From a checkpoint of a small mixture-of-experts model trained on Wikipedia: 64 experts in each of 4 layers.
Below are experts of layer 2 (counted from 0) of a mixture-of-experts language model. Rows are named router (the router's row for the expert) and show model dimensions 0-255. Each number is 128 + 24 x the weight over its row's rms, rounded and kept within 0 to 255. Numbers have three digits each.
After each expert's rows: a language model's description of what the expert responds to. This comes from a sample of Wikipedia text that the model never trained on.

# expert 31
router:140104113126118099104067159163134151149134120124124082126113112139118162125160149177136134147152090135118156131103146117145144139130161102124113136132159101081116120180105113123122122104148123147144133165130161148102094106095091072167170123065119125142078132148157162093162137131154114153131099133120103128089115100102118099136156086139095111130132109136119114142120119132104145159139139086145118109129084102133114117147069116108141094146156109109124120144121143155141173123162150128141122118122135175113125145099128097183121120095095129150120118122108138145121107129139116147142097166128141100158152160128139113067110180123169086121092150134174101122112168148088135143112161107104123117130126078152094136138128134189186151123154138140131144124123149101120131126129131
What it handles: Compound and list fragments

# expert 46
router:120103136098117110109132159141121175149181108121153088107125124131120180119153164139137138097152109103091149149165166105139187174121170155150128119124099146123123110166130127086152158123155114127121092171097126109117122093089082108165145137086100131148103135130114157116172097120142110136111116134127135130067115107106156130118167128131109160119110178128125101123120091152105150108130105129085124081166146119169152113117134138158162152121128104108146104156155150146141141137150150111145104138132133154140104100115112156179134088090112119131140091155100143127120110094155138136145142188088161094158122139136126069139150149132108116137093113138158141104120136116096122119082163119097134135143106060153146091092142121148149128114116135137130123145118154128152114116112123
What it handles: Sentence-final punctuation

# expert 44
router:160118138159155129127129139154118112164124131109128103115141089114122175133127149172119174083141106092120181092133149117138146131125141172157126129128113121151125113154085144130145150125142096122161113168103136099108101088118113086118123111100099118152128141151133145159170136106170103168125143147141072108086145133107135128155138093141081111132134137117117153127107116146093148153125128099100122110150070130156134152137093131090127125138188128117120111097100159163105145124152157087120143149114137167123132121109129099154132086098142110127122147136087156112121153111116114103160128177138180114192129159152128113132132140128133124110124134113087131150132152122099161149082142132113118105152131068190148162119119106119194133107125168142124136096135098093137129103124099
What it handles: Word-ending pieces

# expert 42
router:182096109115121086077101153166107146140165139143099099131123099102107141152112122131139131125175123047094126107142147095123173133141155172098108103103137159120142085159132130107132137127151118145154114182119124139096070087130096136137132100131109160124119111128123132124176121109121144141081143135123120113132115118144135139116118097147111132123130131143161129127148113148091137113116080104080168124154127143133141126122105099153165175142144141109123124122135133176109157103127161162155115133129147197121136119080131125150120124115139138151111169107101092108101141129115087095133128151115173106149146157149128086139140155141135108114076150172132112150107137131127136148112139139102130084174111063116124144132134126110168103123125166109189105145126148139147113117102122
What it handles: Census statistics text

# expert 2
router:128106098119118137112130145151098184146150155117117087130125118128102167155133129139141137088156128084103134107121167109165159136090176155153144101114070146145148141157117130094119125133117114158171127164090129112068129090113141108135159108136128115117090118092129165135177114141133132137061136142153112103124115128108154153130151111155106123121142156141145153118130134179105166112126111135089141108138126120131142130096124116135158118127159121118141114103131189121086156113120172113164093117143157195141089136111140106143125077111121097157128142091092126129110098134168103113112144169102165108141156137149136101190109137140142138128101101166118113125123149122127139125100139133087170102123129076128099144117117141161191097107121134127111116129140123139175126127118118
What it handles: Numbers before units

# expert 23
router:143081113137111142140105145182167155179169141123109114079134152127102113160112173161113154098139128131104150154128185099106182117138179125156159140117077107137131135179097149131125164121136108144152128154117139102110153087103125114139174116118112103104084113107132157152167103127130113131114164149121118112112099119122116123147152130168078115134156113123151144124132123141134159113137128129143122077167100127155131125105103138155128129130153118151138105118122158164109179121152174146117110103144106182135084145100155126177141129082153102136132141128121118128113125128186072086111139153121136101149113154154111130135111154140120159144085108140130155137129179116113155134135146134098164142115115103157105147141111142118149130098159119140140138125135157161142095107088088
What it handles: Year digits, dates

# expert 3
router:159119148149129090094106158175126165167154126112081088093115097123125145171175157150186152130140105076114128118138158094108152113120153100144148100121095122115124094182120147085140143134144090167129137155100112093099110113113122119144162119119095129129076152125148142122141126104189115153104088108119111109124097077118109127132112109140088145115125142111165100114144104116116117130111123086146132115145131126121109139139109158123151129140150082124158108126143131172125155126139162116124109096108130159130158145119133123158128118100124117174115122123107123121108112133149121096146178147138151106186163127155165132159116154123117158102111143156133145114116207133097126115105157158115083120129135097132138132120097141141190137099140125126131150147119143134146055131122143
What it handles: Common nouns and adjectives

# expert 47
router:132071136111106135083134146165127142153151124123118096074143119160116165144123150155172162106135090094118154125152140113121161159137151115142136108105115123116130134149125173076164162140109143145126103151109145139131113096118086138143151117117151131146082124145124155095150120148176088140114106105115092108102106101100132127142139106128101143121144161113146116125129144126116144091133128150128160078124099116165117148140081145146166137128167147147157062136152131160135168119148167131144112091127137188129122124115145154153114094094137141113124139110117135114142104130180118111172147171086155086157135144139151109116104148167123121140082150125120125130132206115116135139100196146106122141134123086127149145126134123148185129099158140097146122151135154130154107152126131
What it handles: Common prose nouns, verbs

# expert 17
router:150110118128152118136119126140131122148155172151146073110096115152127130173118121153163118103144113080115156154117135100150167155161167122166124104108099107103140144171089151114165137149097097119125157168082126109090142106127130077141152115116105114159100117146109142123175098120143096146149122120145110104109103125131105159117166150123108123097132148153113137090143096129130139104130101115071138114151108148133103118139122132129126134100146131105120102162131147170095143137183146140123108089117133188146132107118139121133159107117096094131128124128083158136125111139130106113170126159104178122199140141129120121112125141127121143130082114160156128152121227126088132136102144113117121153145116099124137120120115149146207141107134178128144120129133149125149106122131100
What it handles: Institutional topic nouns

# expert 22
router:119146128145136106100120153129091117158144142149167064097115133139137164154142165154103127111176097117097137140139132104155147125145171148170131126119082160124143147139128110088142135152126105148160139172111135134086106085119127084119171107099121133147100119165138153116178121142156113139117133150163080114136135121146141162117146162141102129119118122137101082132094095142108155116139095098066127125170118120138105138136116107138139140117151089105086121137136138165082161126149125134118085140125134126119139121081126143164134099089092114162112123140097150136117103106135096138131138133131162096173139130158123112140170145107112126140088142130179128126127170142082128137086097094092128146144100072142131121138134122113198113129145146133132108115157166101156141081121139
What it handles: Agent and place suffixes

# expert 12
router:139114127157136103108123158152122169158131144143137104134103103136143106154113160105126137163147118084109165065104155109090151113099158156136150125128090131119131108134104177125122141126112091170150083154129108099128150113149135108157173136122117107155102140115157160144169121116164112119154104130139114086121141123121109142126151144124091120111121147155138126156135085143111099109117139149080107121146087123133124153109115100121133109148157107160113109101136171198091136140119143122143104100125138139128140124074172121157128096085145129119114131120099133136110144147148134119157122175117191105129138142139138102100135198120156141120096134133057117140140130131080144122109153099096098112143151073176116120123111145148192150126169173128147109153134104113146137111124126
What it handles: Foreign-name word pieces

# expert 5
router:114144159136117169081113127142110145160155104135129113105138096135118101154093169133122181128154118046115158122117137102121136146133152158172153117136097110130119116169147107086118139122116091154152123173108127078111129084094090109153157101123118109147103120106157180136154105121164093136120150146135110117142127144111109136106112148138101138117143158134141109140114093145109122127093084092089125118147100130149133151134117108113145142089154083119090142100136145138085154132149149106115058122110137149144130143100134136156125108091103140198138148126092098122130119132149121063143142140089174089138131118130113110131132136115118145115095121129114152118133159100075146112082098121122108133141101115124157155136109120126182148119121149124155102139172162094132122099121111
What it handles: Possessive s, possessive pronouns

# expert 9
router:126105128158148110113117133142105120144154111115126113103101044133128140153141143143111144115133131082103148105162163134156167149104136136114099129126114138097131135156115154125174122107126127133132118150118121127102084091121100107144157140109106119125150118152165162140156131113162124109111125132131085091112153143109163124122139101152097125106129138118127100138141085141144164144107083082081138137102107129115090130119121088126144130125191120112164118154126152172131165112124146083152153121110129178124142143086137113170112073093140131151098134121107112122103140126121141120135144151138168089158120164130135077156136153136165110106143123129108161134144155138047144182116097098106089132161133068144103112124141130133180125098097166124145129131098106089137115125142097
What it handles: Foreign name pieces, table spaces

# expert 48
router:123126096133115122102097142165149146165144128140082102112130142135146148131111145133118172104126142087085149102149170115131168149107148109141130122121106092118159149176114160076135148147142147144160113172150126108124144086117096101158156089105140149110096114118145176138161115157153121133106146137134097111095085125136133151104118124149104153135169133140138131163145108165122128121106112117104160108156096137186136164121120117108130112129132119119110148101128190147104170125145142103141136074126131173120097126080168128170134112112136089159130143141106099112135111124114116149132123168112174121141160151133155090128168167119155153137085144141100127133113185151149112106116160104103141089146117078163122120149123152182177140109096140116134139144129148126127113104147095
What it handles: Second digits of numbers

# expert 36
router:133111124150133129133134139143093145160154169133102068126128143134100172138160151141078122145119089086093134100137171129120168118101159139126126097116075144121132144139083125103116148108121104154150081169090132100061120079139114112119148085148097123157124114120150184119174098124147109134104139113134132098100138126134168154131126092192091105111137157143125123138152126176105151090138107125084150129158095111121119122115154124151155149102156125102149110108126146116110145135158155118162117133124117170137095119098131119165114064082123098140113155111101147128122097135162109103150136153095165111160127131148130109159128163146107107126079107159123117139141143128105144133093139134096144106140112080146098102123149119152174109113136130144129118122115128124152096104131110
What it handles: Digits in data tables

# expert 4
router:118085117119120139101109139155153147157150130159100074120099128134133128116107123143103176138123142081062129126162134119105179122114140127115111115103074107119132131130113163122161101145141113148171075147095137133104144099143141120146152068114118133125143108122151129132158141123164119167111137126142092128097126107152136172095110103158109096115145137163132144091155089158130155139114107138074149123154101127131103138139147115152115109123175122112137121129125126188105172113166122132141129097137157182155129134113118132141140107103115078132113154139087120116144103119121107129115150158125154111155160097128140111133175151141137141165077097155131134103113180117148166128104131124100122103144113076180124135121123156136192162121091165107136113148137126128160100143112087
What it handles: Political and national names

# expert 1
router:158077104147125094098100146177156158153127137119065095091141117149102108122115158140122125125161113074107133113128182084113196116102152085143111105111087094094111136172133154112144153134125114149144119155112137089099124100098101134179157089104105129104112136120157150132165117115149129142090096141130125112124126108126126142143118112137110138128121135144151155164176129175136152111111131110131157111158102105137124145128135105115116120132129091098172129105127145137137166107156147134145118117120118189131117139125142130145121097105137066155111128097108116134136113128158085143144154154125163094141140129126107106131118199148148145136109124183108159139095183151098125115137136129117141088125103107143119142111124134189155134102144127156143119127098118136122075109134113
What it handles: Name and table-cell fragments

# expert 8
router:139109098145135121071091142182137143180131112141069110116162140145134117143095142132146166116124131071107153109135179089079160140120156100117101117113099105157143151177120184066135143145139130151156124148113119116088139093124106121171143080104130155112116150123186156108159131114156123131101145168125129111110143125125132178115131090133082132130109162126147134162159111144144146112102113122115116123132095132152106153135143120126109100130141108112173126092120144162117160127140138112133116110103111164139115093090158129140123106096145073178122123128092148118148122118137125104119118159116165109153126139128122098123128151132146148103096152141103141138118139119133152106104148108086117103119090088169118110125112123138185132121122154090177135140125138138149078115161105
What it handles: Name-piece fragments

# expert 21
router:133108115107120151122112167167128145162134138118097115095137100129117168170141160137156157084169139096110152135133159098137175141124161167145136116111087124124136142156114131122123137107117127133160140141133153135096107088105133085128153087124142129103088111111099159121164134124136124157081142113114101088110098133141122159148136106124100124128171152123156127139141130179089159119112082116095135105163116106139114158116089105109144116144137091132149151103157163136079170128125130126146101102155134208150108164110141116143164116134126097170140142096090111100094112123149089103112113153108178112147168136161131103166121139152150139126095119129097101139115176110124144130104119118094165106118146075125128139152107159133182107111109111125150140165125106131140132107131084
What it handles: Commas, units, -ally

# expert 43
router:126102160154156147110133117165086142163163108159139093078134078128143170175097160138123137105150137090124163104131176098115137145105152147107084105098104164095134147163088131117150123118139151130169130149096113093121094090141107125144137091117097128126150166127155116129134125103171103127121151134124124099112150134122166153097112117155136121099142139144130106132172139141150148116126107121097137135118113135144126121142101096149134123100177114158128108137100146175112144152110131101129130090112129145112123109111142137169103078094126134162113128135104113111109098135154110067151126146137178073147134149145124103139121150151135097127130177137098134138141121114096161156073119098122091140124094108142107129122119125117223094151112151085164112128101123141139112126131118
What it handles: Initial name syllables and headers

# expert 49
router:110145108130145110082114129138091143143149119150107100099099073163155114145126145160103132137149115075106172112121134119131158132097144168131135108135092111128133110143118158107119138113137120164161128139130148120156119086126100113172153116124127118124091109107114170125148105097156147114111102146148104124119130163091141146092120141127108114130165149157124106125140084144126154125100125134108129089143132114141107113123104100128150122119148094149110127133167135167087150138134128111160127121134082165135120120073172119172128081111124096143145119129092140101119110122177129130138100204111188062148152153151132114106134170120128125096101132120123099128113134135098132125104135093096103155110079089161100113130138113129162174104161181114146119109112153113129088107140070
What it handles: Hyphens and coordinate digits

# expert 55
router:130103132117147081127143141133090169151146142118137088118143094120109159123135134134155131129155099099113174128134129123131153105129150132141135102116088116092120127146139133135129141107108108144117129183140136115119123094105115090123157098126143137167103132107127167154156134147132102132113111110151093098119103118105123103137162120115100142122164143136131109125129105170111136075111120119103153089165112117163143139135100126160140139111156117165105082157140131133126153108159187121157122103121129184125127163103139109173151069110131117124130134130110131077131131136134114101179128173079160082175153133111114097130149161131110113109084125162138130130138213124080129139093124142116121165175101092110140117116122169154180127124148133108103127146153160097137117102096076
What it handles: Quantifiers and suffix endings

# expert 18
router:154123106136119134118124135165148146185105151122136109100146134133140151156151193143130133118150144078094146126138120120107166132129155137135125118135079156090104136146105144124145138102110153180138091171101090108109117101122127112161147078127127117150124158140131150111180138142168152168120146116155099115131143099137163159108105136148100107113135153129141115132138111152111124129122116099094165123129113131154109135148129145154169112125158107123133092101139149144069156110172168126137124110124124154142133114120178109165149127133104083175141154114101127122123106129159095118108120171137151100149124138109120111134143142141151171135076138165136128114129176114080141112091145124096131127143112103132122158129140151096240135105134171145186130147136125107124130115139101
What it handles: Sports and competition terms